config.yaml
norm: "rmsnorm"
batch_tokens: 131072
steps: 7306
Below are experts of layer 3 (counted from 0) of a mixture-of-experts language model. Rows are named router (the router's row for the expert), gate (a neuron's input weights, with its number), up (a neuron's input weights, with its number) and show model dimensions 384-447. Each number is 128 + 24 x the weight over its row's rms, rounded and kept within 0 to 255. Numbers have three digits each.
After each expert's rows: "mostly gets" lists some tokens that are sent to it at least half of the time. This comes from a sample of Wikipedia text that the model never trained on.

# expert 52
router:139125114108141158186146174114141174129131124124122090143134169131091134135162174130138148148132080125109181125149121143146110121158137198106098100113125142096132108118081156116144115157169163
gate0:138156131188174103164159118183083156120094115100152113134104108120132143139169138168086144122127099149135150122150170171105118120144114159120100082130144160148155117141117172133134125141100151
up0:067062152105132156121159177111156110144137152161127116081144107139139121096109112122140109131115180146119104143142119115143100145126102099137151179116139120098136098089127105120144123164124125
gate1:134126125088109147174143118107151122097134143099103096137117084154161127137125137165091101191128111118155140174164126116134131160129143162111104126136140152119145129119091163115171147154141176
up1:121124087129110116114160136142134140118120107117113153084129154092201112101119113108149127115137177151124117131121136095110127123090125160148130151130142117178102125112142106120178093115095136
gate2:140075089080147162167163146111155135123123143095111094095158120147159164110135131141117133130144128110116122101075129144177101111089117096096150144147185111139152133094140125123141146092123191
up2:136186142149117105134118116150122084110108107146120142154109094157153108177083164136167125140069112130167122179137114131069121134145136127151133104139105136120099113174112121150144122144154120
gate3:067149141089143097114121183143102134133103129110151151131180122148105113163135146142131144119124136103134131111127122102146148136117118148115126144117108105145088109107161108138126118125107154
up3:170108148170100127136134099139126136107116119130138096122091114097126132126150076158097095133120121152116144120124123159113066108154154077106124113133177102119135156152102101163106131129124118
gate4:097092103105148134121173144106121135152118100160141099153109130173097129144116136117092106169149122142124095126136120121123118144156113111142097122082121152168125140145122136118142115112126126
up4:141148113177108160172086137158141120081122178171131084136103103104094129155124123128162147098118120111134108129110130098088099138124088112102122110155115104077118169090131141091119142128140129
gate5:091147111097148147127123161154082133096111131188155134141152114103106131154128105093127180129124123144163151124133093127157105148106145135106190148112130128061143095135096101129100122133127128
up5:124156088083143135152139145152099134119111121183130109135144083130132143118111120149151164138089136101126125119149141126156106153093148162128160117134138135101131097164064139123151135131109130
gate6:121112155150109145164109178117144129128141143157154148125135123102086140118118143131116132171116142156120131135179091117110116086072101153139164159088128109112140089100127161108174084171159121
up6:116164149174154105151112088119107139127056112130111116152139086147136114133092089119122143083144096145137103135084134105140114163160149105144095131169137148106140141154141162171121148090132149
mostly gets: " fish", " wood", " forest", " plants", " cells", " increased"

# expert 38
router:134192126109144100102140154146098169128149154127170094129111139101109118166130127135123123144163135139124108113131102122157127141173126161109147139090126098101195108140160124155151174115112130
gate0:153149084126110157098143100133122107127135167123121122127119105115121097128123166126158109140160109123073098102132154094151113160119123094163135110064156141129115088098081114122121170125114088
up0:151120128145151120148136103144099166124121134131140176121165118148132178097154124132159168120153097154114117104129132167140111171124150072134117095091156106114131097118121103130091118125123104
gate1:157124069141104092151125137127136123114112157149115084107093134152104142130136147099086126081119118155075115124109119104085110105128150110132144128144125120106126158127090175152121135153121086
up1:151090141148148142102111110098067136147129134152122113099112134086139095103140127139130129140113143141157131125124155161135130133132123134122122126122118120141121112131175062157142153118115093
gate2:117105135134143105128135124138159116129124131097131101123096122146109129105117153128154135093118090100095125148118132131083115068152105149110139155126111096086148124123170154154106131170122120
up2:179146157091131131145161164135171111159112133120111138115109068203136167133091073140148145139153124118165146125152137141119139147125125115107172115129173167116126099124115162139138095162128096
gate3:116097133155082132139119169117099118087117162135143188119101106185091104067116140158104111169141093114160127126104095173143156127103159207119152098102109129123135101129126124150164149182137108
up3:143186186103160141153121091117125128186158165150133110111117103101142111142129116151142158116109151142108104148134098108137141142163132097160107167157107117130123108153126086097093100124128119
gate4:111140149109138139137079158120083131106127138138157112093192138118138150129118121112136153110178144150157140192161122134119111079114121126154133152120121125089142105111099082157130142093108093
up4:109161121136130156144087162165095098138117157106142082115166159092114128130158164115124130110162120084122135189157087151110128086174077113149132140123140083108140125093100104162150126122128098
gate5:092127172118097159147136131137100167144123135096170114157156139122150125120130109117113141164142127138129117129149093134125140093158191156134143156110080097128105103171113150118091124158134148
up5:147077166129143121117139117065162086123153115125109203102156137123136094142113158118140115104080109111149133136087176133123138145116099161091123101111124126112123127107115136110136151127123127
gate6:123166081107144150131121171129131145129130159107098123134131165132164160100152125135113134095183072089109095121139096084156128147158119123167133130124109124160085105101148127116151127125131150
up6:106069168121123121151145053139144112123106094158125102113126126121095055135133149095150123132071169116137154132129109173110124133126152140103111153146100149101169138126097127149145138148153120
mostly gets: " JPL", " Records", " Racing", " LINEAR", " Philadelphia", "sson"

# expert 59
router:098142108138150167170135174164106168124122103150112077144141153143135121156151135116127133077183121124091116140142107124144117133173160119132106111091113143109145122146114169153118131174112151
gate0:122132127121142146130108134151159152146128128160121111138129091131133127095112112146133129142089126121115107100135146156152099134158097155171159118184130121122112112132140139178132139138186144
up0:115146123155133152138122128159099092118128112078133147129146158141118142156151158158121103118122082131157110197100125139155096139135115107145113106094124118083148136132123104111130103122109140
gate1:109120116108127151171148104166118118139110129140142117130131107116125140138140144120131095145103116114132110150137082107116129132136150128089128124125166083081131115163120143103131100127124145
up1:120111100137119110156166112156141089134153171127168119144126119131143149132109119111092112145098096129089110167138098109143165141169159101101137091125157111102139129159170168133115122115119174
gate2:094140133165134143136153141143102158110120152138139130143117162147155185110124130140134137109127147081106152122094140116108160129106151101143118152104094159134152117146157130092143107125130100
up2:160134115110113095166085153141178126151143108152142133127114112094145097092131100079105080145147154107139128124147142183111081109123118152084129098138130110137092153153153091170118132120132158
gate3:099159116132145121078098160123089156150098140130134139093130147105181139162131135114134105119151128158160166166159126142143111139110069174111175152136087128131103098119139163153133122144093143
up3:141111142170108150087139140112165141128081119089114089144147093131114122154114138175119097129110140130151127133105170131100112134117130080133152138103118139123120139098176162145082134146140141
gate4:108141076142112086087145142165125137117115120182166141135124106119069118153106137142130098121162132172129122173146120133085106108122153159121153158104133169125132068134096149128133131148173130
up4:146167123133180118132140177111155128151169142099143133117132168126145087126135141136140156086100122116143142108121093101164129093152121152165096133155111066129118163177158113130134087145111102
gate5:098139155135143143164136126122091136135143101113129138136134131165081146099138099157142106141150141176093123092108104130113104132091131144121125140104120133126101158120132126127174108095085167
up5:095135100133122158106168124123136148150107131138150117111107106149120117151152124121095091139120154111165112085129125111146068109089207153152126127087087134116178115105112125154132095105135109
gate6:072108162152113124098147154155119119129125084121166138112102148137059108149180156138118107153135114141102155109140144152129110138150153151123137139125141101078087148118129115145129101137158103
up6:156096094099132137125131126144132121120136131130097143140107148092148144101113101143117101103114125151126138126106179052124149181091125138129116127139109123180170115129154155146123152120162127
mostly gets: " who", " what", " which", " As", "As", " that"

# expert 22
router:094123152122169122076162155112093188129156130163142106122129123124151108125132115111104117153212084120111143173147135169137048132160157181164114127147111114135116108128152117128115101169148096
gate0:129152116108147141103143151125154144148138129118150157143100159162176093123163120099119119148153084166100087068112101162129126131162148153156139146089104153132129112149106119138114095139093172
up0:125107094137123103115138117099153182129104154174123114110135135119108127142114109103131169092085130100127161165161151111115123112138092070127124110142109104150108135109153149142226159097134091
gate1:097184138140142150131143135123106153153092135148106114112108117130123115184099113115100105109153091130123126122116080177075138107153153129140127134173125106083105105125135149116117119169075124
up1:073107136148136150100145148107110126175118151088125109131132157122099102142156157127123094149130165137105156126122130150108127101167111140101110099143166134127131108114175121140100076136127149
gate2:097114145125157137120136108099120130114135094130130120112115097125125166116121157153134142089129122126126151112120151106139136124125134126074157105179131129092118109131120154147153127126178137
up2:132135126088139112113143083108121147123109086102134114129116103144144136132122143134109137106134101108139154151149142105130143104171100119110164086171165123116104113131124107126122101116178124
gate3:127141110152179171117123113138118185136096126121176129141125143146127109099127137123106147195137165077090141138168139124163102123124171099122157122110116116155107133148102069136132128082099088
up3:146082111156111129107178099165150161085146133150143128154137150155152109093133171101097113184137127093106130122133132121111111170130152158120126112129144135151122102156141119123107138117133092
gate4:133116093123116115161131110109155122125116170116131149132133140116104125127135124103106113148096154142138170180139118139144128163135172110143137151122144134174156099134142141094144104103145124
up4:154145140160128159107118129102123102153110146143098165107138129122131118139122108190108126139145101132173099089122131095145140137149124144142134103110184145133108132089109102150094127155148129
gate5:134103127142142112138111125132119149112149128153156094144128131106156146141140126146129155142134122117137154121118162187137116120118159115120112120149098115090084163162121116133150137133167161
up5:132144099146101135102132106139100118148102154131160103117091095111104111109179124100117105141142114093096154142119126139137093138132130123093126055177171139070097152157121161131155090182115174
gate6:119100133141144144118125173139110118138155086130137181117103144092141112143134159118130128115140141108129091092119126123124151103098151175098147111104122110087132105121187127118153112130173134
up6:099131089137150150097132139121082116168152141158149144128125132105158143140138119132152165114112179119145106145120171100088126112106162119111139092098140111100120116126135121126131136112095125
mostly gets: " that", " when", " On", "On", " during", " same"

# expert 36
router:113155138136129114135143188113099160130175128142144136146142123126161100085142107138144104136150136098127156141164122124140121120135145152126095141102102083116143164193179152135137098099118126
gate0:108132123128123148158190133137118137127146173129101099180076094179126158110148138076130114119133094105176157077114116169104110095151130129092146083128159150135139156110145145142119088108115125
up0:112131116136100128141138165112152141163139154137145146194110143150113161110137128123089135083094083116122164121138136092136138104120152137156142119155179117129180141128116126126117107155133098
gate1:114102111132137126123144152144139099136138125138130070158119123143114119097094109119095081153157125140128121142085133160129129164109153136141133124084137164182071158147109129109112140147064091
up1:139132150133134154122178084114117120140113133113116182096116125134132135091121111160142154078124142127106122085163129142134128126158154163075073134132134104102174087148153130122106117108189153
gate2:139139166119141111109139189116136168086157103164096140105159122132138110071080105156124151153131119100136148150132142069121126123147128142106104141079127125085139154149178152137121077091124133
up2:132138102118153149148090117131132103165115155144124126115143133085152147135156167148113123111147143177087121108137115165106152178121115158159122116151130113152133112099095120119120165140143146
gate3:208173091121161120147122143127125099125142102158139132155120124098125136134158101136078166190121149143156128121128136151107103134148123113125121132124116119114122144131130124149144150119159138
up3:179110114115139119144096151120100109139173102108124109130074122121091136123159144129103147153134164128150112131117145135164146113127137133172128180101116080117133163145104090126155152110149091
gate4:148130145125135091135127145152133150123113135075181119137109121085121108165099147140135118186125143114138120112144156120119138151164123139173103098139133107120154116139128125141137061107111167
up4:141137127121145099133084151181123129127099149062182131134115109086125124166120124149119129200122155127110101123159135118139118178147103138176111114113092118115127156144114120128137089127114181
gate5:119148162155093096167149129164114111172140120143171156156150124192135176110129121134140092131149094130124142134082114119147118070145192119097160106080142158098140107134131119119113120125137116
up5:144165113157095107155136135102093119177136103122162168157145092154145139084125162167148087155118113137136133143080135120131126084134136101150119078117106157086123140115128131087120115120123140
gate6:139108116133108108150100112116060102151099140129116163151093177111141099181125141175106165195147120113130149108146139107129148099088134143132143140142138091156114141146114120121139146127166166
up6:141124113100124159104180081142135114142128118177128074108163064128099109145125115115154093114135191150131154148127084143149134120074148129118109115149129136066125093135105161107118122151144135
mostly gets: " York", " London", " British", " California", " China", " Australia"

# expert 72
router:118140116106129109170111145132095169089124138165117170136142130151099099148153133134149124131177113192093133150152144137147103164107111134103130146117113119153143114122124162166121121133122147
gate0:122120174143127138137117154136121132125120172114115172126142079120142117114097118099118132099127127118097129129124123106109126152139133150084111113129135112171127117121117100180140126140112151
up0:120116157105131124124103134114131121111130164115150171131179109145173089098100122121086163104109151128131126116155145116107132119111121142100133156126132104151083114129139096171118126142105125
gate1:139126112115132188145124127087140121111142110098106141123139158125138091100169064137143143124173123087118124118155102138124110156139172129140155095144110150112125158048112154131113068138120124
up1:173108130162133160100120140108162060152094134132115189146115143116137089103153120159088149143090125146141140126110178139129114149176190101149095095122114090147137125174155155171121113124134116
gate2:112137101124144160116203107087119151142113099143113133179152129181160132129127133108121157138097144110085123108137152096126112158093113132113156119129125104065116130134121101106141116098150149
up2:110132096144127150127107078138135151113157183126141102123131099162179136141138112130122138156098109124091150153149112091142117133117121175135133113107153122187116148158149174100147109154098184
gate3:112130153115169085100158121075151119105104143116148159139148125183122117124100125173125097141137144120175113159128156118107096129129101120120121141151127098141103138150210135132160104075107127
up3:150165103143111127095086119174118090120161143123099127140113169117133117087104145135142177177090113146127134118153101106149114098145169144169124096132129110111137139108080176154097166122099166
gate4:125147083126132099177127163142126119133141111085122172188132145162124118175115089139158137128123146099175093078114116103123159156128136139113142127141113105116093096091103153117148143128170171
up4:115147144124149140140129138087135129100128112145110128106179120102088167138119130145121108147100133115125142179130141135120097096131121131121127123111162113123145145169160177143139131107072122
gate5:069131145151082146109117156146144121174132146109144115140148132109157162166133116157103076150131099119091135165136131150126123131123147111168136146108098103095142163176134165132128108128152094
up5:103137149081097147103125115182129162161134116149168095138082142110099127127137150151142096111122116155106158125171086123092141121139139121077134117129151187147164127164113116085129119141124139
gate6:109108103213129142203106168117104121128132134138114136142158143156120167106149145173118125128150099113110141150104089125121145109129107110132112162092097130131145091110147130102112133143119121
up6:126134119089135100092134093169153096126139144128145108098108140156151094161121165123112136117106148112177084089129163117168135125169149154167156121143138120140118151152104110152164134070121137
mostly gets: "\\", " Pro", " Sub", " sub", " pro", " subs"

# expert 37
router:083117124087119144131110156131138121118112094097173134133161156169139124145136123141127073144139113160105143156123142131125117129158134138103136180113138076175144087144142141146092106114119120
gate0:150157117179163153150179106139109149118112139118117161130102125115131126136147090145123113159172134155133154124163114139118122097133152117126144089118100116153096114124121110117117146141110086
up0:112124130141116109118115144151145091115118126126089158114119116118111110130129120162165092098119135137107122147161134164164085141086124135103183061106116139110157104106133153132115127110086103
gate1:120143133124140160176094142125146136110159126115112140156125141138166102108131137112107109116139094140132123147117138169116109127145135140097123109126118105124124136152152096103128114132130144
up1:133092134111122116117118121152140130082125110115132184167102133116170117118110095114091131090109155150158145132102157148162101138137101135133119139062137078144158145143134091151118160153159164
gate2:112146137099160148105116168116140131124111135104108073116149113134158165076167131156083155157105152168100130149138119103126109119118124176075108079124137135123111112085157106131094153092146135
up2:116096165086085093113101140128113104142105099133127142161134115119103159116106086121131119160140130127128145116121117107143101098160115110121099150107151144155149163141127123140083086132116102
gate3:145134076110102161150129144081134125170167113145161080119126082138127114122159109132140121130129116121141133129112103120132135108112152101101140117148153134118145121152116163163087109146117102
up3:124142128167124115102135129151114118099152144116131096128152153134161060134166121065078137146154118121172125081135114118105125119181098136121088082106150074090153143095146153086102138110149157
gate4:148145148120111125135169177157118097165129144132141111128142162123138129112139138116129156168119139125149120133140147146117098122156154144133114147133151089116153165146147115145136076102113163
up4:104087147141124171168074109132146115104073157123109170090135116121127128110157101077097118089136108080134174142100076135111125108114110137090121120094105131129118111103105117125106157172132065
gate5:152112113081112151148188146147122140105153123121107117095118122148146117166148141170143092086167123096103155102126104105134149108110089126170103123147168156124118115103128158123135066121165128
up5:130120112118109135129111131161162104120115099134151141123098133112135119122132143143128090136162132127132145146128116071105122134144123138123105095113101147136155182157142148126150094171145103
gate6:111135148135123175157140149140161098083122157098169100196142141132167145155128116084119133111141143146107103088147148138123128103122176112123113142127136151139148092145146108181108134103106163
up6:097154147155122143083089130115126139161140089153108106109133159092153111138123127190122117123123161167123107124087121132151142164164075144167101153109164104104167129170180175145145187123131122
mostly gets: " JPN", " murder", " Socorro", " Great", "aru", " Operation"

# expert 55
router:110125136122156081111158162111126143100154095147137144109114140147134118156128121181114123169173090128132154155119072170102065114138135156115130112096150105135129095118128126141133056138145115
gate0:111098127090121133113121169161131135118152084134120129131101124122096115156115116146092102149120144133115110144117154078107090151164101130125107162107094148110134145120151082113140147122145078
up0:126150137184139121153133083102091125131080165118108107152158125089199140124162129109165127123154110154100123123105077160131134140137164106134151115146110138131113146107114155140140151151100117
gate1:152129144115137150129115104128112121156159104137068118126154120111109134112105129106117150143130129112140100120158129127124111125136141166087111118123163130110152122122149121131110149164143126
up1:112123124131104140083167109107160115082181131115121115193144158123128135121142144146071136127104140096105144115148139114124136158090140106142155144118121097116166109134147135114121175059166137
gate2:129152103140169113139093112120108131142150123141104148102179119154134121108151108145134141164176110115107105095145110110121128089128119116124142108133140103174108119139108111096113120096135112
up2:149141127108114123177136155110086108115116098100113142158150135155146124155091109115136162115156121117096109088125158149114129131088176123108139128115128112173142106122102115114126098103154066
gate3:102119107112141127108132123122095146142118152130161124162103140114170144145139133163114136112131130141127155138129098082134147114190145158120129110081183126173098100094106154130147084104132133
up3:071104110124128155147158092148111100131130109081160129170162168126142171127141127116126159147147119125122155125125091072100079139148124141058093123109122099170109098116146171108160147097159137
gate4:065132143125132124095117143129171161122082148126158082132081162142143096136143165138134096160120130119142134078124121119084133161111109137100139125102125132146168156130097125131111105122179158
up4:117097168115104183086141109122148163125104180139136153141047149089173154108150139151137111114119156130172143187099108128129154102134142110107144105120123112141111145089122142131077110120091158
gate5:174142146080148126141110123169123101109083146174125153101132113136145123127127175122083144133125164150116119101163108122157147151083138115112150096149104111092102157148109137122106134149124130
up5:124137116179126164105146150092142172144152129090126119173132162140106169105142095095153098092153100119110143159126147149097120101174108155096092179126161129143130107109169166116152130117132123
gate6:084120124132190134146122135147138155105137138184117102084141171141113126140151124123131154093154120116129127148152134146101106111132132160099113127114098104099174157095128147165129096176155120
up6:112153108151159130111127148166139115109137134162117114113126112145076127162151119082115098124149148151177136175136120086108083162154113135108109152148122097147153161121185145152143074181103148
mostly gets: " during", " before", " after", " until", " under", " since"

# expert 75
router:106157148141143165142118164158126154133148110172140130172129160135105135123105183154141136107130135114107158169094129116150126118131115131101110125094115127116160133136153164154094148102167117
gate0:170137141164142134070129173157112140116170115132147144145141121148111140109132122116102092119164109149165105119144133120116096157165139106119145123071106148091183105165130126164112142112118122
up0:136101127107107133116183122144143104116142093128095121162154155158136158132142150104092102107147115134154125110164130125119144140131125109129170105092134147138157064178090096187091088121125124
gate1:121139123119104106163104123145149145149155141166131120138126125146100126138147107137106077084141117089129129126111149109126103109105155136164151101165109110142154101138092139106112132141129117
up1:141123152130165124147139078135115135123099095151113076145130122146159108130105145196153099191106099134148114107146153138137107133147118113111095086156127137123135117138146139147136064136174141
gate2:125114107124170166075144174112122149131156115133155110097159111091082082148107112149128074182109131130112122150105156172130127141127109130130114145126108139127120094118167094134130147128130137
up2:147158120118148128106145163121146149116183151148125084106154141103140068121070126154106136173118075099148125146137113155143108128167128156113147120153086148110145108121172098141112125103168098
gate3:139105114126127173135095128132127106079117074196118177121124125076096147182093173141127091132147112154115131127141092100137105131103122142146119165164115138114149117165150171134159152103121121
up3:113111123120118135177113146138126134148165137143138131132148123132139102141114141117130171138076118063112124109143121121152124133133146104120119126131142140148126128154109110110133101124125182
gate4:138145114146100107064146200103108118146137159135163101149145152163080139164148132171133109160139143109130114103156157110089084067118159128121141161127156087118097150155148162137141120101144143
up4:168175091143121117119136168096128095105103148142183101174106156149089170162124123143138137135162110144121161091145140126096103079145139152110121158103173104081108123161118169109141125117162146
gate5:093138104114151184171075112099162081142141110147143120163082130137117117123170094123089115116170134167121138119111149151151139074055127107107131099142129150163131136123172085130143112156104173
up5:151103171132118106094200165130121183083092156087116141073170122147148119114129142144122109100117121096142132161161077119084078171181125177122105141118131106111098148087143162138109150147139113
gate6:147168120111164118094162132118120140109150115148124132163138133084137124085116138154112090126148122134083134105122146135107086088174130117135151130136122168096091125122121129144123126159148108
up6:151099147139114126172130143124096135104106157144122102132152132179119183144105125085137136079117111133158148145142105124122139109108134152128100105116116103081096134080099131125092117137114137
mostly gets: " traditional", " Russian", "ical", " organis", "ician", " historical"

# expert 66
router:104124148107124105119103170136128166086115087136146124166158108112122102103113117123148105155142107126092122183103113172138123106139125135120129165133108121144117168136136111150120124097150155
gate0:139128043112101133153120128155099136123123177095168114124106126142135113098143137157142143130140162105121103098117146155150121157143121161160151156137106099174174142121129149116179110146120162
up0:161094122133109100156102114127135145102113138103175143146115144167164112077152071141160114128105171112129135103127160190146122138146114116130135101133120119161103128105122118127138077131132170
gate1:136148174096129121122137117127147163145153142122141102163160108129151107160138119137099123113132118143121130138124098155113108126142108137128116134135170200127149110121143119090111118088158150
up1:124208133112162132152121138097157167139149120139114106134154060136119089135123115142120151139122141113139139104146134122104181114150115141125173093116152163121116103101133089095137141082135129
gate2:108159142109165119181136129141091150100155094131105125125127119103139144165142161106106137119112117127151119145137121115104144097107125147091133163139131131153150134130111131140141147072145078
up2:125139137114149194070137130120126113135130148112153108112118160148117136139121115129145130136142116135067145117130166143122118129139140154166129080092151110105166102125120099132127117120112181
gate3:110182126110129125091113158145077092124135136126157118140139188062132125111124095111178108103121112130147101127117119058110121131119097130180115141162143129075120144157169132107130131119119124
up3:099161116098127130138121175137124179116102130109180098159095138129133126150125152107110127089112148126182124116129140119155161147115096145160134123162112095076124119145139101148131144111103144
gate4:093132108132093156108190126115122132107146092135112124131145098170074108126137102147142080152135147101154153161162143129120102165132146146112142090138102152124102111089177121104147127125109114
up4:119102155090161136156091138129145107163107144117114152135117101128160179161116136140125145125097112129107110143076093143084154127134095124171106115106120136121139129143072165133121124127140133
gate5:107157162132146119100150123127112153136098096146113139152139123131104093138141140086156127152123136104093126134170137126115132152132111115114132125131129107134055126114087112124160143088142134
up5:090120129096135134148140147172169096144096109147144117127154160140107132131114170117128124139143128108093134133179089139134103170100143119171105108162153144121109108121132127103168128123129089
gate6:141133112128149100112133125141171076133105128098135135105149113096128160165111140127080135131151179138148153106102117103104123167142093139158119137119122087163114096080111115155128139121159104
up6:162095114099117148137116103090164071099154111123104123132145140155104121128120138119107104185111156098142128114097117133152077152117142129119142125099167180137145111150100144140147147167126113
mostly gets: " Mc", " announced", "present", " reported", " Pld", " McK"

# expert 8
router:089152132132109155125122151097133164121108103121140126108145121148119119157142103155135115150156138155096130134149155124141110125108150169117122097112136122110115143142129134112104057124113134
gate0:132120162136145147149186135117099100132168149116134063171145131116134138129115156121147118134111096139121137133117131128146131098121101132172087104139163113150130107127121127148131144089157120
up0:088153132109127167137125123136121117134130146144135148117107148159125139116109119154154156126122144143137143108124144128122095111116134152112121156159159145102113145125104151164126127143099118
gate1:142113128082168114161129140136131077117145100115110138091150132191140150091161073101111139115107144124137139091139161110164138147126151106149115070107120115118123128082170059175114116113097135
up1:148098096127126142138139113134145135130092134146120146113140120164118133137149163161124131164137113120139118148116139093168131121098106153139130128145038091142093070079131119141132143111123121
gate2:161093122127153125155097115143128128118136151097154124095127142065162152128141139122146162136107135125149103148157133178137137127083133148143129156104126087144088096120140095133108121124124106
up2:191137128129122071158091153141094103110118188132159083136150120100156156117142117111122145148103141154157057124159164188158172099174082091162116147116128110123127123091141127143127146145128112
gate3:141163103142128160105126113100142115161117116113085151174138132099111147107164140111142120118097168153147167124112134125087110132120122101122124120085144121118139172116128117103129151132136132
up3:170123156115141094112105124130107126099103150114119156128166138140134167115100139135097113166104133149131141127106109146090115117159132152159136125159109126105144059139094144148138130124121140
gate4:138095148116134125117159134110151146126129109129140153112114159125158103114104163143151149077132113133123099105112135106177178139129158126158137152138100079132094116111096099125119127132157143
up4:164149097116100142107136134100153129071118118128153137132083116149110102153142123171140137117131136106126120134148106145114127150096153115099122153107092097135096096125133146135131120165105185
gate5:129180126174147106122110094095166132151107107156135157162115110139115098112129103117129126089152138197135123133129130135152129163127132130093111132109110119130112145120147129103082097122109150
up5:140138126119132114135135110134097092108139143110147118128110106113098115121124139085138116167136145136175135120163157109142151103158100141141193148121122130115131157155133152162198115104127155
gate6:152150121105095157111126140130119186184148128136137102127147087140171162136180151183145117120144137150084117143182133119188171127102138143156121158111098147171127165131095138152139126153172112
up6:115111099156115137141159136109110106101119109130090115106146171119127124168118099136128114141118087160158117134118095111128110117148129104103168151145111109088116128088152090110147167112135152
mostly gets: "See", " Christmas", " Star", " famous", " Mad", " Nominated"

# expert 45
router:102160136129121114160135134116124102120118105175140114145147124131145114165137137152091117125156119138098099143123133139145093153136126199084125148116125081105126119124125108133120077126132135
gate0:133119125074140103083125146129094111113157093136106095115110159177147122169202155141123128154129120134121137105131144117123080131132147145105116112120130146129116155113084119155093119148145127
up0:089111168114165195114135145106120162119150154118121129119128079101099149074086138066163116132119133106140132127139112130166141114091115148132107152119134145120161107085156113109086144082154099
gate1:149116124121123116118129157138103116117140149161134101126142123156116107149110134111163119129093160129133128077145130130158113160123093142132145136098082112129163122153191086110126109132087144
up1:127127162094162115112149116102159140139140164140134129122088105151135147135114097105149125124113142111141148085116078159152141113126093126140181130080084116100119119109130129111101135128107103
gate2:109167132104119111144128149124134144190106116097161111118145131080118153127089157127074124134143110134131128111119150134116097126157142090158146119128206113114155143127132142091117103149158134
up2:088112129103107136098120117161114149127166157133093094123113129132160134116143125119141159139135057109131139127172147099179154086120131166130123148149100181114149117118109122164142154128112129
gate3:165124162093098121168133179144141161126168116129117170146134157138137110153131133101108106134141117111115133115139135105073109109080140132133139091096113132175110110135109120136098148148139121
up3:148112134152169129145139129129113093124126165131136112145148122123172150114155123128171184125163100090139132173126090182135124173153096128134082134141124085078123128145169124139139121138161141
gate4:132137083141082142139094134123114124126150098165132165141141099082076127152126121089148126096142131124125111144103121089148173124171101143154098093129151152121134158137125088127085144123145157
up4:138125065180106136173094094103129096128172103131154169141160118095123080145093102104132113120130147123149086150100115123144140158160133124131090111137193125107100139136159114089086144128126123
gate5:126155132125117150121187129094125104106131103152160142145088101144113152140114176134143126129131152122148114131120154130107121099123063130136163160092117102161123136124137145152148130080133131
up5:144175150138090129123164092090127152095140135151157109128089070146154127112103106123219150149144143154148108129142116132121126125122091129136141126168125131144094112100155157138107110096097143
gate6:098092101143109113127130133116119138112073143154146119166133114171145147137164107115127158140157133122112111134162131127127146150125141134086121116105090104123129131098120125100122075105122098
up6:114110102113116163163146142080143130111092146145094111148124081157138139156166142092139115154156096096098119114128144135148152139158140140118153115117107098121162137123110112139142107111103107
mostly gets: " United", " ext", " Ast", " Phylum", " Ext", " Med"

# expert 77
router:065127116119157130126132166181103099143117120153116116116149131128162117163185146115112090155184126147102130147133123131139105129084138138096125144126147144154145118114113141150125139141104149
gate0:106116149106180111112183112132135112136104120086109147084116162082134139157124081132106108110142114157157096133072157161105105142115154117134115146109160116122110149113089148111131147158137154
up0:098114141125125126170100133145119101136123162109132112151145134152170049154105067146127134128124069136114151189137152164155156107169115090132112130151115145084124083120134145135158150163161139
gate1:147169141094165136116123148107146108072094086195163127096122117150139153163158175146095136089107175158110091106104140146086090114131141120108122097142136134104135112137123168123128092166151148
up1:145144120098147084092111158082197105119084123139111151110119145137101131104149138144104121128131153126112102126122125123084068113130107092120107115128129106131102115129124179117142097136149143
gate2:088104099126100122105114143119115130095149146101161096150117157082150127149139146152076096156128128104122116128156118083159122108131092177102182156131138130127169129105111088136134120118162111
up2:092116123105096173154083112169145183120091157144114141148144104117194096117150119160075142150111174129079103142138143114109130129124157119071123127143124135124135088091117109125122164117129159
gate3:084142148093133122150124147113108128121099094102115103077180150107158143139146125081138114141171135145132073136106098134077135149078148105142131153154132077176095123122121137142144094104128105
up3:094091097137115129182123094105111133140123154128119095117080109101125162133073108167076151097109152113099150124129129116111135100125133120149081101100156127157169149152097077142107164159133181
gate4:130159169133124143101173113148129123141108087143135132127135148135138141178140124109112166129106174172113085094124101106120092145136133128118140114097163132136124086124102152126120088140123108
up4:160145127149122144097172096139144122134108146160089142121140132122117148186153114097097185177129165127164100137149122130132106147104131101122142102134156130140124091095085158114142094129107118
gate5:112049137116162120100107110147083127090132118153100110116127124095079150176127131128132089163132125137136100105159137107121099145119151145096128093120191137128114127113115117139116150123148104
up5:152143113167139174110141138108124120146108136117116167176132107133101117111160126122117135133136149111147124087079155132115083115134101107092114099121109136123111120155141119095126113125161142
gate6:136121119129148154139119130159175143097168127156163111171143126092089086159125089126104128165052159130113114105148118145102117153094149117103090161146168110150150150080140106164133128084123151
up6:175160121163140136121137124125175140105089107168142165140134121107118131158118091135110127196110122121125106075104134092114094132086172157096139147161146136125127128123151167130141098141130133
mostly gets: " Pay", " ban", " Brig", " Ban", " Les", " Come"